Experts of a small language model: vocabulary 8192, 40 experts in each of 4 layers.
Below are experts of layer 3 (counted from 0) of a mixture-of-experts language model. Rows are named router (the router's row for the expert) and show model dimensions 240-319. Each number is 128 + 24 x the weight over its row's rms, rounded and kept within 0 to 255. Numbers have three digits each.
Before each expert's rows: "comes after" lists some tokens at least twice as common just before its tokens as in all text; "comes before" lists some tokens at least twice as common just after its tokens as in all text. This comes from a sample of Wikipedia text that the model never trained on. Tokens count by the router's weight.

# expert 12
comes after: "=", "\n\n", " =", ".", ")", " also"
comes before: "=", "\n", "\n\n", "The", "In", "See"
router:177121108121112095126132139117120145148081117148090105183111143132115131073141134122143169112118109120151134068161114095117124102107117148151151101121124144143151115096136149167154150137105133140105115080102076110130139116128128139112131143

# expert 20
comes after: "-", "|", " |", " •", "\n\n", ":"
comes before: ":", " |", "s", " information", " name", " classification"
router:150146111133100106100140104147107117128092134137067155129132081153166158134114153154141131124085128116123106102129145117126114134167131108172151090128119094146124136147115152167137194143078152158084140098134136147173109151133134136126115103

# expert 6
comes after: ",", ".", " However", " due", "s", " time"
comes before: " the", " he", " it", " she", " they", " a"
router:150116087135047113120106118139101138177144125148130142126163159159164169134133133136125154082128124123148153105167081132124122109136106095115084110119159126124160152123135153146134116073142159119094165099140122147133101128123090132099124160

# expert 28
comes after: " the", " The", "The", " this", " first", " a"
comes before: " of", ".", ",", " was", " in", "'"
router:176109112167124108076134157120066135135113142129119141144165122148149147121134158144108122104110111148167087113151119093122083085148131112166145089120132112116176132103157136170118111113116172111137173087169108119149154145099136135142092131

# expert 2
comes after: "–", ".", " (", "+", "{", " +"
comes before: " |", ".", "%", ")", ",", "–"
router:179113164127110108084138157141118157160114176166154143140108132143119125075131130136170097134102130139163105084173102124138122107150096115151158128099145097128168136100091158173129137136072126144100111102121117121139124146156087127132096124

# expert 4
comes after: "  ", " 0", "%", " —", ")", "0"
comes before: "\n", "  ", " 0", " 1", " —", " 2"
router:141120128110127124102158140090117155147068106135155136144155152135120127104119149142145128097102133103119128124124121139149097091140124121119113136154139107102174120109145147122113122127115137124109151117109090134162130167103121125142113138

# expert 18
comes after: "|", "-", " |", " (", " October", " November"
comes before: "-", " |", "–", "|", ")", ":"
router:164156130120103122107147142132132156200115121136103137171155122134134113119109122148135110083110112095140111111164116094145130129192092095127115088096125122116140141116081174172132150135109098144134176088120116155153111161117111126118110138

# expert 37
comes after: " to", " in", " and", " he", " a", " on"
comes before: "ed", "ing", "s", " to", "ly", " with"
router:169080146130108105104141131137050172111083146123145146107132105111162130095102126176084142123121131102125126119141106141158128124149126129126125105145162126131129123130118126154132168122116149068130176125128116143127141134158107138122109111

# expert 27
comes after: "–", ".", " (", ":", " |", "′"
comes before: " |", "0", "′", "1", "″", "%"
router:184104132117118117079130145136116167170119120146135123141108143139117120087137189151138127144119107114173125122151084149089094135151107107145140103137172115130143111121104165166105155150093139105131116125129115141143114132110123137143105109

# expert 33
comes after: " |", "=", ")", "|", ".", " information"
comes before: "|", "-", "The", "In", "On", "He"
router:144131105101072119124139137129101143115098138143083101144090076166111142115142124129115154138143126149141130126146103105139123116134111079134165097105136112084132125150134125129113158115130125105143122099081118140154095162136131149137143144

# expert 9
comes after: " was", " he", " were", " is", " also", " He"
comes before: " by", " in", " to", " on", " the", " as"
router:143105134132080119123157118112122145150102155156132160145125138144131094081142141136107104138139119109130172155120081172162101131140132117147094114155114113116141135145104104149122142121100174084118143133147073155115126116134102152112103121